Experts of a small language model: a softmax router.
Below are experts of layer 10 (counted from 0) of a mixture-of-experts language model. Rows are named router (the router's row for the expert), gate (a neuron's input weights, with its number), up (a neuron's input weights, with its number) and show model dimensions 0-191. Each number is 128 + 32 x the weight over its row's rms, rounded and kept within 0 to 255. Numbers have three digits each.
After each expert's rows: a language model's description of what the expert responds to. This comes from a sample of Wikipedia text that the model never trained on.

# expert 22
router:147109125112099168161150106154080149155100171090104161089099096106159105147092114157177146088122174120106152156082103083098116080165088153117093162080171110103149171156089105104100167082166146141127148111172138106112094158080110169170169182089153161176150162174161144107093177136091098153107100101119150136116156090152164160144132149101163162123094154093163164150172078100085110170165091095081094086154160179148164151157144088090147158092157119090166111101099087146156093096093181127111176106093132083111162100119082091100088087084155090121098118098110082159092171163089168079
gate2:115129118111071132157159137154131122129106108098115152133113120110125133229108104134128132128078151122105123178136127134063148154134091135106100111109154103123172120150076074112166133139177162113111143155138187079128102154090124173117122177119132151129148165165161183119031095174137074117025104120110120125103146121113123107123150130124187172136134178079172161142178092089147068157107116118174092074135141165157102132149195132128183147073102137087153117130100103137128064119175166173101185097112109089081159107067154144091163143113174076154105144103164104131063146163110130105
up2:168138129160132149081104130135121112100122134118141165126187110127100134148090129115138118181140100088150130157187180159165114095108140143160086129077181110125134165115128101143124075150103114143203120142044102169075166134118149125126136122111135140163116040137127135163134082144164096132003136132139115147118190096108104102138211139147098177147102093138134122079140173155110122102191072059101110163137109113128147145127107130129045147128114152096086146112112158108155125110127075186067147122179149140160134133135132137170185088169135107101091136078172121165192146106089145165
gate3:145145126138122174186163133153132184120132158119131136109149126118143105159169121143103155088157134164116133125060120120093076105128126104130130217114180114151130162134095160135148142113159171155147120151139134116149130123127079188172133169060155102176127109144167113082075189092113072103152062152123106131111103139225158094141178115111100124102148124077113171135176089137112134133120066128116081107122148207164144114134114108100184099160096155136147104136132051131219118072106146065138120120102118088134156137131142120071134067067137122126128106153099080117087193163072137107
up3:098115124150150180173158154112123211128143174128140129108157151143174093133171089114094153107140060167104144123119114135109083151116161101119136214139176148169138138103131173130132160090093164219154104117141155099144125109142109177141107105123150122179110137140146114096112205114107103108117131189175120148103116146224158155139126143141110087134127105147112145137154172090111146182144067109099079122141150166125128108128070095084150130161108174130113128119190089162241083110091130091147135137155171131151151162147191068101155058182157120116106102105114100124075161138135130116
What it handles: Line breaks and markup. Line breaks, section headings, coordinate symbols and degree numbers, plus ordinal th after numbers, as in 40th Parliament or 80th season.

# expert 29
router:150113131108095170158154128142064143170113142068098160090112082113146112146116135167128152086112152132114152159086091110104110105164093160128104142099148138104157157156074129094109158105189163154138161106131142112114075191109092173177158185083175159183154169158151155102120153151096072175123107114098141111095134071138151149121107147097162149115105153093149163178176097080112095159160102085099101104193180165163146138148149068101153162121165088098166103081118103141183091087095195140124184093096163102104171097112112095097128074111162074113093123102113103172089145160081162091
gate2:094179126136110112139135087125113095098125110082149115122158146127192126097121131119148121118091125120112129119141116186144141125200083178160131086108168109112085156131067133128171166193171107154142105155121131140141139140167086097125101121103151155133128160108134082146132115131104121147148081110045127096106133177148180137127130126023120135090174099103131158119195133111109151230129157104098116102113114149156132132178232102096137130014204138059221138084099175083097139171122147119153160132120119145116095161118117157138127101130132139123093125132149121174092141168121124127
up2:104127078095125159145161111072144122128145137110101129127098147158147131094158145134104141121133095155108076095090102124123160117149093183157153077117171116098122093103105151173159152158125111142117150129114080156140125177180215103122118139030150186151121136101124166160175123160101136184129048146083129133114104133116132119155132082049099118104225110130125126134135150095091144138127150086074062088143104099114176108191147108077137113092166131143157139101182150088137146122172157143203179159079110152139104130219160131120146123155117101114109152119168117162049107111139127181
gate3:161100089144151119158188104149071142163112088107090113109134129130157091105135082125126172126129119101166148159119120126152109116120087145087123127138194116105190108141079172095100209157122172029086207103175146081126127118126136130115146166077128107148111118163122178154144108166078096112123076142107088164127119116119104139082074100102147190136139112139097125145175129134133133182108101127133069136124105138099192145099149134142132189201160100144156128058145139114118127050154133177153183111144115132139122160108147130120155088147093164177074129062108094204071130162108115115
up3:113145209090131137127093196137102088073126149076152155107149074111116137130113143137135116162102128065126140105197125071133113165152176143099149140101057118139117147111110066149147099086114168177168104145112112116187158086069091137153096123203089116112145154131146126126125123071163141165137117109147139149129172178163104149169166172165079073107095153109151088187134106161114105120120104157151133122137166113159080147162110059107079099067102213151120089166100089195154053099102177131129119133113183112129139087076125158140121157088113123157149110151151137098159143133137132118
What it handles: Institutions and government bodies. Nouns naming institutions, courts, legislatures and offices, such as Court, Senate, Assembly, Board, often in political and legal contexts.

# expert 33
router:129129132143102145153149108135104161157082151102112179102093055110149078162082108182146169066085170109080156169079086113110085088169090146110083172103150131109163160138096070109090155103165130147111144103146181108119086146088112159156146145083158152163175163159144150099080162169099096162100112081085140099105177111156134157143132162094169139113089158104126156126138126091068111128150098096113112082125166151172167171146142076080186165126168114133172079106115113140145125101103144144084142124085173087095154092122075089101102085078114101098112068108123107140102171181083171094
gate1:115169091161102150140148133178137150180087144097141153116098108119161081142108093136146114066094188081099140170102054143122120143121124146056071156089156181132101126151139131102141104124143139156160129144174139136146096152098121145147128126128159144180154135174133134162117101132105088203112152113117187098068161123170176199157108172129137106130114146077134162139144139094112069110128105096109112119143133114109131175185127089137117188103135112098130121116124108143139107050075175144101147112125150071093176063130096134108116113056102029151118098132140111138080151165156227077
up1:176089195065134153150147133097077151118130117092088153094128164080103101123135110159134145157174126148177143154186186073096122104178085131122130140119154083121146102158082130100116176103148143107116166112102089129095099152160082124167167156089101149127101168134188163075135182117108136046098073179155129146120141096094143078091102119108176174120109140093174153170173088179167119175162111107115101101158137187147164072124135109103111142115178091105138111079080115164160101142150136140171144093095079175141136167091137110102097099192156141100085164087078092151129147152134115096
gate2:151151131148109114137147135147099136154124167145125120133078121092109120123037094113137123108159131112110184127143064124145131152141158137166059146096125068106124091176092102118156117100131128133108120099168094103164131135091077118138123156084134090139111131160154133114096092155110018120047081138110122177141150042101113187088139132053153189127195100144138147143130121127130124175095112085140077140135125152187165145163169093096100166128153137149148112056084129129151112111112158152137135132073135138140135225182087097105098103153130144145097173084140109115149163175109206149
up2:104130079177135124137171151083141164156156143083142131143139102122082171140114146109149095052152219111020132084111097094135087146138114143152083125094157135101140121138178114081141136162117146103162131068126097123139130081163140099120139174129092102160105086082106148113138101142083021095126120146109125138139053053162067077113148133128098193140148108169119143139153126132103102130141157202123096115095165124175150115122122093216131173188107134146140123109153129155126098102118142138141119119098186152126126120142119139112085114169091145183126190099127133128100188103076140101
What it handles: Clause-joining conjunctions. Conjunctions and punctuation joining clauses, such as and, but, while, although, and commas or periods ending a clause.

# expert 21
router:117120143110084166144155115145096146154099131108080174094122103099156105143096066176183146091126155137118153134108104096111097089154094139087117152100184159109167149165110103114101154090180147135084142085154103094124065150100099166148136152105178148165158135172146143086101174141096098150089121108091152127098167095164137157102155171098189140107083162094152166171166052103086057175162104116075105087178168146158154195136166107121165162122154108108174087101113086167157088103098152164121169095108164077090145100099082099097117081096123108143091130120108078182111162159118143089
gate1:171130168076090128124109109144079154142059161141091157128148129079192072149075122175120145136096167088101132143123122079113116105100093163093146168121169116134139136134100095135132134093162139158133148068140121102140075140113091118154146201112177152140165119158194107098083150108058145139111126096153092088110145085167144153050140240062151108119076096114180183148131130125118134145143124110113110140146179188157145146147174110117182151138121155117169157066089095158157099093091133111155153106141175118126160122129106111083067098117115107105089142108123149136131183126153207099
up1:112096060120127170179141128152124161124168087111180140096081068157053119132127126089172137087136141177128162152063093130123099130164156129133101118101122156072161098175111123103115146113148114136139113150147112166091133126090118183134160101100136167147133148125066157114142164181130110143156071091061209142094094162146156161147082051183123143154187147082146071129189143087111154129139126104088096078165115119103086127153078111110076124072159132123121117163170131103122164124151140164127158094124066138068146120098137153106172156115125084164176095098105077178091131172097120117
gate2:137130137161111133116128146157076153136097098108108156091135089095132111146089122163191181151129152054120129112105119132114058106160108126102072164141196136148140163115073081132129214085125189117104161133217170101119144154120131154122115161142137080180153125108118121109125108144127088103127111148130136169112194100137126137104139139075119121103118107149132120172151132090130010144183103132181101050140175140117117167139173141110144131136202112140153082129115097088107103111137147111112098103158134138022156106128092126172077088082117112134086141085128116158125189141072118142
up2:117153143111140180170174095102156115143116165100119151133113146117111117108111093083044099120086140174147134172122115075102153118093102188145126117088076132113158076183133125098136039174160118115199094055096096131095093122133082117145174093072139196126118147173195155103118147122082094166101121094134140117121104110105161148203106122109149112123106142079162169136144099129101200131121116085081118163137113127144166135152097098151089153109087122078141120095092137194150117127095139129107158113075132103222130116096092093066136147136186080093133098149093119127126078143122151134
What it handles: Schooling and education. Words about schooling and study such as school, College, education, students, training, often in "attended high school" biographies.

# expert 28
router:126124134111090161157157097155086157154086148099103162111112081111159105156078099164170160090110164109106160149104099095095094098166093175112097152089168122087169170148095084105101180102152172136111156096167134106098101160096107154155163173090138162146160160164151143095090175150076105159090108089096148137085166103155145160124146163104176133119089146086151183164167084076097101152177088099088094084169157170157160170166161097092157164124151119093166111095095109149157087098090172155110174099090134091088162097103102103097090098096141096124098098094102082162090164157090166085
gate1:101125111131149153114151101125152147139137057103115125140122093098107157116121085153108138129142147115153150161087100114131061138083080113121118142108117200134110088155138091122085210132136110170151168127076156116087115119077142114113144150115159100161106125145153111139098177185112104097126106124157132081153156119124134143171124103113164106082116141143090217179137112102035114127201035091214111078164135105157164130139123113120118095140158056186119110090081123146142143116106155196132128083099099115130147183121108092096111086087139097143126069045088084152133143129075134126
up1:146118153070162123102007134208108153163118163139132125139139123134163145161059143097148103115078136140140128123148121105128118106187109099076120106124138152117109117123147121139137190119127141132081110145124170111132129132132129154118103139142136159146082071142121172112104146189184116140123114161083065118089112131201106147076149102179118130072135132130147125098173119110105137118150143113081142104233082097162105158088102136054173093145130168134131123179153109145116132078176155125168118115110219117154124137235124155150112165141134134115069149134128146148180123147158066088
gate2:122127131065123138142143099146131129129141143109152162112055138138150109143079099167156161143134132124087136136097126066010121142174134127158098120092164157160128128109104135078158165129188151099157112055140093116118132170108110163137187205115116135127205184186174222059081127137072172151109138105129091125087150074148146142072112177095124162143104090113128128162126102143103097164098093147092079139143155136169150148160161141123132155085133140123130097136120135167157119125109217131114149113108083117113198115091127119131089124122124112039112099100146139143110179143117149104
up2:141110086168098107103126146143088154142099147130072126112212121094122123118175125140134134084105146128123145143167102163242138080095082164078122165153107086065159171191126113156068102109114104141108182179143178113179091109119121133152106052135163116168083104119102053186139177112160083148096118126122145115151131159095154140163127095141153134114137186112150158141140138085112141145189136064166139090117152130112137138131121089130132146153161075100161151126114083084117133104119035143117126113129162117101080115151110114092162116146119118245125155127105085118114103160113115112
What it handles: Sentence-ending periods, M-names. Periods ending clauses, often in shipwreck lists before she was on a voyage, plus name starts like Mac, Mer, H.

# expert 10
router:149137124104080168130179093160099150141084151095083154095114078107150113122117108197141146089136178152104149165102101099095108106175114145100105173093138163103152162160075096103062135103159134133145134118170148092107098164113117187176169157082175161148145162190160140109096140151108116137111118095134180116116142091150138150128117156076180155095082162088155138165136104059100087127131095098083129096182181137150158171168142074111150174129160113087145110080083084127160086104083171178099173105115139102075150078121120094120072102104134078120076133107092091164099141178115176087
gate2:122137171072123122117186119107087150138094187096154088130133120090129124123093115153177096177115167147161116143125109089079166092146105143102121141130110131145145182138128102185116163100097126141130167119096113136167117144152093126189107136149214114141146123128153147076126140116031148119161099171128113123090120168153158167063136081048112141181115153121080181115161124138143172107114090060172106130141147132112118147104217115097146141111192075106140176117080050110124117157078144141107106115144104123136109164123122056081022150113116167096106133115133129095116172099095144138
up2:135164132056117156106139141113105127097098089140190150124239103127192143085131120218154144092151120184160127142146154130097118135092144100126119127136133090132118232127136079180051066134136152129174102117120081137135137169125113175154072133124144154169137117146058023102154141109137119122113148130136187139147108106170137183084186156064124134139111099136144126106131156149077164095115089106176167153134163118151159157125128117167132158194102151112166101111138108088145116094085143079129127150157159117157107094144124107154113089137116144087068154114167135140092163136130159121
gate3:138094149103128160186142094131126128114142149085096155160167178138157153169157100098157099073131142147156118109098131090128106102063111148151130183141159116090151137184085091114084151072136184141172135102128076083120124090126134185182210146147175197126180096180123121083096109172182118128128119165149125108128133118126132156097151180132118102116042151113140174146110150084131102146137067127148196091203149144189152185135147112133106094100123133098128036118119089127116163156128127169194123147089109126065105150118094095125121091104136114135128167194091109175116128134137116115
up3:124168160033088130151109203122135141121161108121155122105178095137045096157075143148101122156131119175134079128056125125114053127157143120100143107134166082154140152135143110218246156114132116196145053126167090081149139086146145136141049147111099146113047062059157169115133124087114131109112147170154125145123122124164113161094109143146137130092137155128123120126131182175119148110113152141142110132130083138109110124088132179084129106146141121121115073165125177143161137137141102135103148087095170144122119099108120157138134146114081187185064107120130111121110139143137153139
What it handles: Film and TV roles. Table pipes in filmographies and discographies between title and role, plus acting words like playing, starring, episodes, animated.

# expert 11
router:131115145110099188167155114152097168184065123093097171108080111088168109116119108154184150090131157101108152159112091121089079090144116154106103146085148133095156177143095115092090158087165153153115155100153145114089088172100097169162161161098166142148177176149163144119084131134114083154113112086102142128115153106158174138144135187089141142093115145085164146183153106103114091150162089067077101102155150144160140162155145083071132146139159126106163098077112076168153102081100197148157176081089154107082165074120086094111100093085126111119089120065114087130082157164094164098
gate2:110136104116107102104155158148114141114123154096132124112157128097105121114135119139167102138148100155082168184105142097126133156172102178084109129121139104127162126176072134110119124136144127188126192072117157133076093149141080114120144133099163138142125144183154096086135146160088065143123141111109145175136134073176161175117068117109141097072133165064155157132133086123096059158155104119127111125148174129096141171131109111121145126158192052066129167133113114177127128101104185116132149013120106072128159121070124136046150081157115072204116074095128075161112156138094158085
up2:105161127131113089056107150179125125103154095154111083170138163142094145064180151077152105157180089130120145181164148150122165149125132153099137083192117130147115113121145127120117089139099097183149148101072154153053150107132114083079106118118135115133126123145131079096173112122137089083140147146125127177172109112177149127123080134102082094080174105084136115138108141160150084105147143158150130161088123088043126139120096130133107118178167088113120182133132172138107183115116150053171102000169112109147116143088141154119168113157102121211153079106152125135105144109134122137
gate3:098105087087042105121127122171115152215078147081164140127136085095144127058104125132153193193101140144074129142124125117129064075153135118159076183055129141111087177129080123061104121097128155143114170148189141097124102089129135161127157136164089089140132157119123145130070193112127108138126130066122136180134142107126191149106146195121194139215150158157180104122147125117104117151104158135114100135100151141101124172129136161063148136140124069130168132158114086141131144110078152138113131129119114093120149182183127103147103152175141094109142129120116072104077147175102134106
up3:112091172156080198146132121145097146101056096184129168090112142091133104114129106104039166084166106055136133153135119096148085113096104154121164094158160114126150093148118170116164092123155167198127090136096157140073120128121135154098157144113137126118145100122193111166137120087146139148154156144147174088103125105085102128144090115123088094161106101114159130157153127086150046156155149136105119144139124108121116114115152109196147109139149138087085107139116242135139112147120133087137121121109029156070139114104169128094188100140137062217073119159113131158165116115165139102
What it handles: Abstract nouns after determiners. Abstract nouns and participles after the, a or was that take of, to or that, such as possible to, announced that, first person, project.

# expert 41
router:158139159090112164144124122186088131161105165089098163062123069118144090152080105181152139101100130117094159144103099088110109097153101150106127157084162147108183183169106108118098142087177146134135129086162152095108099154103101183168150190076172157138136157164152155086112153131082104155109097100134134133075155120169145179114106139117155142099106177107166169171151085099066118188155115101100100109175130179168139159142155071103138152145154117082178061085111096156170110088068152138099163087093139107108159100114109110100080102105143084115112102110074092155099160167111183079
gate2:098123170113104180184143115140109126079095162104146213066125099124090140162150119124107157077119137148099124113071121065150107126164139168104128106113156090113160159231127124090151140054136175185197165132210170145118085136116105112099169123095135153109127177137128144189150132085127108192075150124179151099170151147144108152149093164118147165191149108085187116171132149162101122141142081116144100086164183152167140149127104136129182117165169141138127126131136151140107110116091160099106172138170118143057161087109142118099097120108154151109072131107115073180150132139112169130
up2:148051142098118089073119176193049132119146030183138187140162137136167105105125164063130093141137119163146171159099112104156106114083136130114113143132091098125169127208147045119156118163136119165145109143183180200134110131139128126128121116188137059123139114164121082114147152077154126109112097174147142173175110139156118129129091140084127132084146167136154194226155140157140120196094116120134186094132136128159116152141093083145144088086120170157119137115126127163101121145113142109152132137146132111093123130133121133154115128110176081098110139165125088151136167194096098078
gate3:102110118132142234162193098126111160110094173090095171153150093094155104143127149148161191128116131114127100120082104142157090137191151157097111141106163172149131098156109119057165132080190186138139144121102144117119103134127071134143126140052205177146093120139101142162082121204098125231111143143143110093117124117144114131095141153084107084129117094074146098105115131091142137168157110128109122139155143135161154149151121116198135093123149113144114140137134058115129124102159150130185225022122142166166153152140138113141143089099157088166104124098123155157137128108103122111
up3:090136138222105180255127140165133141132169153110142115088147048136122066163076161164120134087166155188133152103104143189161067122096140141146112113166089123183134133094140160175105116108116165180182069112189161141170127124148112126128115127082086108125096114086106139133121114109173107067094146114138118098102149121128133090129076178143186158171161155118120123115133159141140123101128124087151144144084112076115118101146145181158161108113107135141162225167134090080152097119129147102130151164168116114108126153110170132108103104138090151148085135149141150134118176200140160119
What it handles: Word-initial capital pieces. First capital fragment of a proper name split into pieces, such as K, Cl, Ro, Mil, Sq, often in species and place lists.

# expert 45
router:141091156113083146133137119166082149164097161109131150104115108104121097129098096146169155093114150147109151156090094095103136083150094155106082172085164168116189161180066100111133156083137161102145150089153153068108098135092087142156177156097197137156150147161148156106104159148104080138115111104125135157111172085160164153135122164106166180111128148069142150156157108098067086153157114093109089073182156157164171139152192106123141149083188111087169086101070090129141105102085162149110157086101134080109147099077107088107095107077173091154104132123090089151129157174051162114
gate2:139174113107135139137133143143142179108116122127128168149140111124123096083066103150150152086105144155119135175079140151052177084112134133152150130131134054036151142150162172163120140118145100147139176110113245091138144171114146156100116159083089151189180141161118101079114211150116108174129150088134173191080128132104111134067114066096107098092134121139112156121117073154144133137127140114182102131139097121146128130110150050120165108179112097113140130128163149141191104094130148154140145093097116189095137067105130102117133058102086097125094191138102167151117180106120150116
up2:117129055133170139116109158159160122126187061132155157120077090175117154163165130169144107135145118178153107107101097166129162107091128126127104127106128111146072097167096176151199110070171142177098164048141123180088175125045162149113034130117089196127165164086124117153154081161089091131135100110115136147121135140153146187147092162155131053091162124156125152117158118154092141148119121094109201078101123135122117100116176116118121137102099058148158108142114124118117169082111130164157167129136055147168103086117096121087120123130076150084096116144158146135164174124120116132
gate3:110063137178089129146096119178110202219108168100135134121088041160150080118081106140151148116116098060078128143106129127094105103094108123143093135105094125155190084110111147091099147140100184114123139166087163132125071191150147111177120129056132128146142153152131148050083161166122135121112128094127166148129124121149130179099075154129157120138169078138165115101158093064106167134163105045122099109179144118143156131138114101118178152104186087120133182099105132113190120116142109084119185073129100134137145116087086131125111081140129141128089078124111155126121195110159125113
up3:125127163163092124121040095141113147183068152132157088137093023173137110115094160082095166139101127068107141152125144147117149104128070076141143107134146164083203143102097164141114131157112096123085150168065133126054101165126146096187142143089115116122150156179125117009115137184153183089143182122148129149147136162167125096102133133158143122143179093151121102083113116093133147098166136096120144160186122142139087119127097122131185146134153102103115147108169162087127111115119080103077155059112123116155144166066129111161137130122120160134117142113109146107136185103188108099
What it handles: Table cell separators. Pipe separators between table cells in sports results and stats, plus determiners like other, local, various, another.

# expert 40
router:112108117113106159150150109149098162155090139109106163113124122106159101170067101176172183103108192137097162137101103080111102082153090166083063146094176150083165148161088087090119175086172168145104163109168166114099094158074108174156185158102145148167175150161155142085102162130110098176099083098094152146087152095136140173093145140108156158124104168097157165158155095094072082154163097092103083103174159171147172155157164099084151155114163112091152091118132093157166085089116164158104163129094154107101184106112104104095097114123129103128108109089094097170101159173112168094
gate1:133088107121118090128125139148091200166112109145113122082096133110174124123153140176136088159174134141081141127079076093101168152138118156117121179139097109153113158141112111159105100093122175163113140098146192103154102210096141196166127152107107106142124170105154133127153123090129095122105111123097125124048118131113128120047200181119150130132107166137133104126121153083093121108168130113102132096192216068182201138140134077104159137142184074122182143146092017156131122110111161145150171108135143156090156169102111096089114137133108134090175178109102106158110121162111169112
up1:135129095171149103104117136144122119144128147154117164144075085150129123127132133131133151147094085132123140126120129083131109075136087092220143093108112159123121150132106141131037169169129075104119240188095120123066099080189137069096100149130143139123138089174106154140065169148108189142109099048148176056073151119142135115161109093135134140157110095110129115160126090104074143159079141138137124133098110124115069118127071100133205136102100107127125130121125214112129160131165107199094096164139139127113151123130103146119180158134096157133158123146070200119094152132128170098
gate2:122110095078134161146125133173105177141126103125084124137137073114116068144045026150137171076098206138122135182118118097098139106139142100085033140128108129161190152123124099146153194082134142166159112078143139142109120137071071129154141139106158083170134125093149141093092124132135093160123141102071137091141127100141169200123185130113109090088119148101161125130139090073121103088104097045123069090161130143163112147174144108104152146128137116113130132122124075168170137118129154123116132133117136141114159099110108071108146067113098114125099120119144123091128228188131090146
up2:062143139112114197199132116136105131115124091143092074165138125138102097154057066135148196120090193081159080122135144102133114115129178092065065129127106142175175130106098133098141166064136171164092092089143159140111147149073115081140164127124115127106163124086126175169152090119157120131158160115086146123112128144066155147097222135138142083105126177127102103139100125066125088074063142087082068095147109132166121112117102131142140134067126104116098173153151100108136111114119125161187143136096110137128127108147120103099142098125107161145131154067167153136147185178167062135
What it handles: Place name endings. Final pieces and generic words of place names, such as Creek, Island, Springs, -ville, -shire, and Pompeii.

# expert 14
router:126116129116088143151152098140088162174086128097104155096101101094156098144087102151178156100131170149105167176098099089085093093177095168126088160085145162110155166167084086100115169080160157121135166107150142105127091146094098148161156163100174152137166159160161143075091168119099097163110077095096145099088165119152160161137131176105152132113104172104181163177166090098069095156157095106104103086151168179155151159163152074096172162096157126088185086102093094158152106091083174156101171093083113098114161083107099105104092090099129106110105109118114083166092160160108160086
gate1:117109109066059147134116114120092137092085114060140101086117127121131121157127085183150094127145183114079162163083115115078115092087079155154108109114133104157179193180115118143065132150137113153135169117153175069080069125041106134140164180082164112132164160194191173091097129169102108108112095161100138131063170097156169126146108170101129139088145124088154101137141114145102142135156125143173091098133147143153138148123102117111157118126188146090226119110149097112117122099097097138145176106116166135101122046139112123109140161135128114096094150123115108150122171123070200114
up1:139156176243162181133153124119120150129133145112144097181151117105199130097115140125105102091115066153164095105169101118140162160193157134158164159091110186100140099135116164100150080103121117113217110149128107112133117130195098112084134092149145143141113126110109153137138091104106073132141068152167133180078163112136056070119188092086154140100093170125192146183109184171131153063130133151133109094131092130131138135179151138154095159102145155123045116104120145120186135121173150132132150160111117091151134166141140071143094068077120126152164116101162159127127158115166145137
gate2:120102103157092187166154072124123152167102111127075143116141171125112062117071064170166237115072133144105132132100114127106118126131106144150132118103146093127134140107090095103110219131171176107186133076141174121141148184064130138142149141108107134147217097137108187058117135157112131148114106101110140143131142108129204126108135146132131126116092150105184165117162087078052100167145143083139100093153119131121163132157159101080144113120158095130140130126126101142141094128111181129080194096122175145129137100126157107133101101140116134116065128129134057233133111133111125108
up2:154131153108132085118130178165102126107120171088178131113085039110176180154147161107114002106165153066161172132138117100114131102146127132084089160142133143113148139200144149144108064104126106150072132186153090114086087082172095141162148151111154132133046178150169125156109154145116103129098139138149156114122136135161076141123110099104179161119114131124102119162131143163217137096124072146088146099119173115144124135149101142158130187131119135096125114119090134132149131083162128137172068125120072081074109153108066103100133120102143094143137102100078152045093152144112159126
What it handles: Opening quotes and names. Opening quotation marks before titles or nicknames after called or known as, plus score cells in tennis and election tables.

# expert 24
router:110106146105079158164148081150107146152092144098091173113103064107146093143088100148151140104091148126098161150073112117093090085171101151126096158062153152119155165151102100105106150095172167131146155108156145123117090151088108158175162171094150146171137147154168142091074165160100087144088111087076137120077141081172145162099123149114159132101075170100168172154159075089105105166175100109101086096158152140157137180158161080094148165130148095090167082095092080155162098087079165153112162096123137076099157088099105080111102096098153091110115099111100078180105157157076152083
gate0:090108128106123088088142127156128196133115101117149113119128068076144110138108109141177128107153139105091144170166104133083128077177122146150092130108181122129139097167103100130081184107107144112081156158127130151135134152139136141145088151132128106203137174130149115101149131184122071167142073117087132121135151120171151092118063157091122153116129149155191178219159084118089022117162106155135128126154120106168157184112091119060084166131154160129132089095141124166132177079103154162096173125126113070089168074095131080085129133103115111094127135125123153186109196192096135082
up0:100112149146151099076140095124137159137113096115194080138147071111180128107138131134156122073108139093096142127192147173129130119140143143147108071116133189129128115137131118190047130111082109098101141164125107170133132070188151121047070118169095108165139146122129216155128115229144076145123094138104100149114133144183116076087077114111102156153109120173182141134090103166131066141157113174161140133135121076104132170116131149136067150148113150145111139131205161120106184100182125134114129176161058111108122105120143111152156176119073131166155122142121153101152196103133099120
gate1:120137134096095144106163153139107136139161169063151101137123069101159092091113120144103077094185123147115155175121121107112161107154139133111135168087150146144176144129147170136158108115134128183184140161145109156088036135162111136157150134130155193163143106154163110080114192104122081164173092115115122134108163101184157139151086126122121156139104121133153163155195070117102136126136122108127136130176162156147108164107090148130109187189225082113186138088107130116190091068131168139091169102122084085086128157126167117116139118144153154074118051092107113133058209131108153139
up1:088161157172132129124210094134174141118165121087189102120145059080127093057199164078123095138156088089171114123125118150128151167125178072142066118090117126130140103126094132096092120141097153105165161122158077150092112088142098111098105118152114203170084097106154166145110149129141047137179113161112102090115137118169143118136101109080068104127133130137112137127122088150141165140086088080182100157123141095117123116107042131142155146173204128148157087125153126118065062095125148114116129149138082205133127157116182103159156167110123157122115109128176098148122167109087104138
What it handles: Early word consonant pieces. Short consonant-led pieces near word starts, such as k-ar-ate, sh-ar-ecroppers, br, gl, plus table separator rows.

# expert 3
router:115130127107067163155146118146089152170090168104108159084118071103133093135091123146198135101089171106106165165112094088105062084136091142124120178099173120118144154175092106106112164085145171147121130115152134102124098135098097168146138169096166158190168188193141118068075175151096096196089096088120143125112145090148147165118150156095152150110094161099172148165181095093120097152155086118082107092153162163152148170156143095097145158101171120087161078087094105126170088093104167171109167087092143087115157094135097105111098089079139093130094106109091098171110170164106132103
gate0:138111074040103185095173142194088102090122164144156142102164130138170120107151120130203151091140113114084125121076173095087139115137122093162119161115106034147142157162119147231141122154126167124134098134142173084128129141130131116121122145171133168168106127182125143083147169082129141112150140129068182145108097111125155141116118071098100194118105178088121122221157099089133098125178151113078141144138149147099108160130180144146107097115169153068191115155130143220159133141163134181150139070115166127102154130098102140107140122136124127106073091168155124171113118129115122128
up0:170068113100118157098154100179089194105105144127140112141139123119197099075145182120108096060138128125100135127150168143138130109123142085109105127160078071140107143148140140191134119159121114054118101135097182137143152129107123127099070120160097158153096099168116126048129160088132152179161137115051119221127101088102144128107129065157076191129177140146140110188155075125139082100128116108114177165143149107092101214122172123114080110092111144169163152163129145171181128125164143163097144095144168129094110148101094162151111186154167139099107109091155170161149099149134110145
gate1:141155138064162105143209158172061157128172152102142180116111076075131089078112120163180150065106136073129145165101103106111109093173120120143059165089123127124133105199119097123139164104129183102110161125209139094137093169116099143148141141111127119117210184152140165101126156177087093153117122170097136168116159092089139148103131123050136142083130138050173125193148141086145132166138080096132134155100136109106147162146107102133121167122180138148107094076135121148144127125147123171123169110080110085135169114150103127123133149043147094133130100146120146144077197148106126111
up1:128106146113098087069075052183147148158074160164101116172159230110142137167104135099110122093125089159119154176129128131082155097162061150099157095093158124106148172077158123142088102150140053101183134090069101126092119128118130110109130143135124135165054120142129112182111151107139120117128120088139172064136140136135155110096115152111147157133096149147154147058139089171092064115167126120177098126191138169156109155132181109114152125146088102092182056118096137163132056060106134087082101111139181105095131133100125104136104120151115142132097118091112131095124082101100163097
What it handles: Personal pronouns. Subject and object pronouns, mostly after a verb, conjunction or table bar, such as he, they, it, them, plus relative who.

# expert 15
router:125101119119087142149151097149083150158098149103098165096115109106163090143078097158176166094110155105096160164099100095102097099169076172093077165095155138116165162163087104096104149092176156134124158101154136122115099155090112171178174173093162136149163169163160149093102152157093099167099095109101136131087151096153153147118129138096166160134094158085165166175163093092088102151162107089092106077157167174165154177164143094088167168100167122082156110099082091140177086108081170144124151101096134076096161100109087107093096083093159091110091112093109085175103161162096170080
gate13:160109153112068111134142140208108152162106110127148139092129109112135160157079123174179132076090141088080134149098111085068177143142110163094124109103138148095186197166122122100110131112154210140141104139140143110092084153101111147149176177149172165115169176121181130079084126138084140163144184110109189169155150124145162165086118132073147141088128135120162140128129113142086085187146138066146172106148180117166114143112106103123122138086149100084129128082089144141087106097065164134093160105090129065066143161076129114099125074088114109113057091171086122105157153140127157100
up13:054115121170171183179140056015182153137142128104111117141113080130127092093124105101133143132180143169189155120109122124125139117175107141162132162103167150132115044109088129128135163118155079108089193083125114114132130132128098122134124136084066118175125132154117201157133153206154107112097077116140120147091144121098123090190171120198152133126119120106134136143159117109124132115159131193103047106141128183117183123163146135115156135158139125154163123139148104113175143111199147163166163132128174150157145081177125138126124169123146135119150138034136083179085148115123130109
gate14:139125121111102123115133145179120118123107154112093207126066109121159146106128130134132173102093135149144186140156092102146164120138092149120062202086138071113156111144090138065118095108175130111107139152203127123126064159064077141139132118091184137153131120160119107118146130113135073164122117129095155142157152105136163143187186147093111160099100144150161147151197102076125123165131105102111116106139151135181188216154093055127114162127130148106168126107134123119130133154118219158099206041131133092137212111155148104128139115148175087139120091150134131166107156161116171131
up14:144163177126061155119117124110108136159144152121140161136136131081067139107147155175108182148128097138145142151151114122168122153192116177057103200087151002106125112149120131165171110092186136151101140146186041098122117109115103094157117129125157087177120146104124126172128132130145122154177178102174127119185122135100172119234158144134171161120155148070133132162139150138153125113105129091118140126170111185117128129182158118118117163144144120099123146110116092129138117137111128134087136086142173048140110128163167138134151111135161091200158129105177063152138196136119174142
What it handles: Punctuation and acronym parentheses. Opening parentheses before acronyms after multiword names, like Council (LGC), plus commas, line breaks and table bars in lists.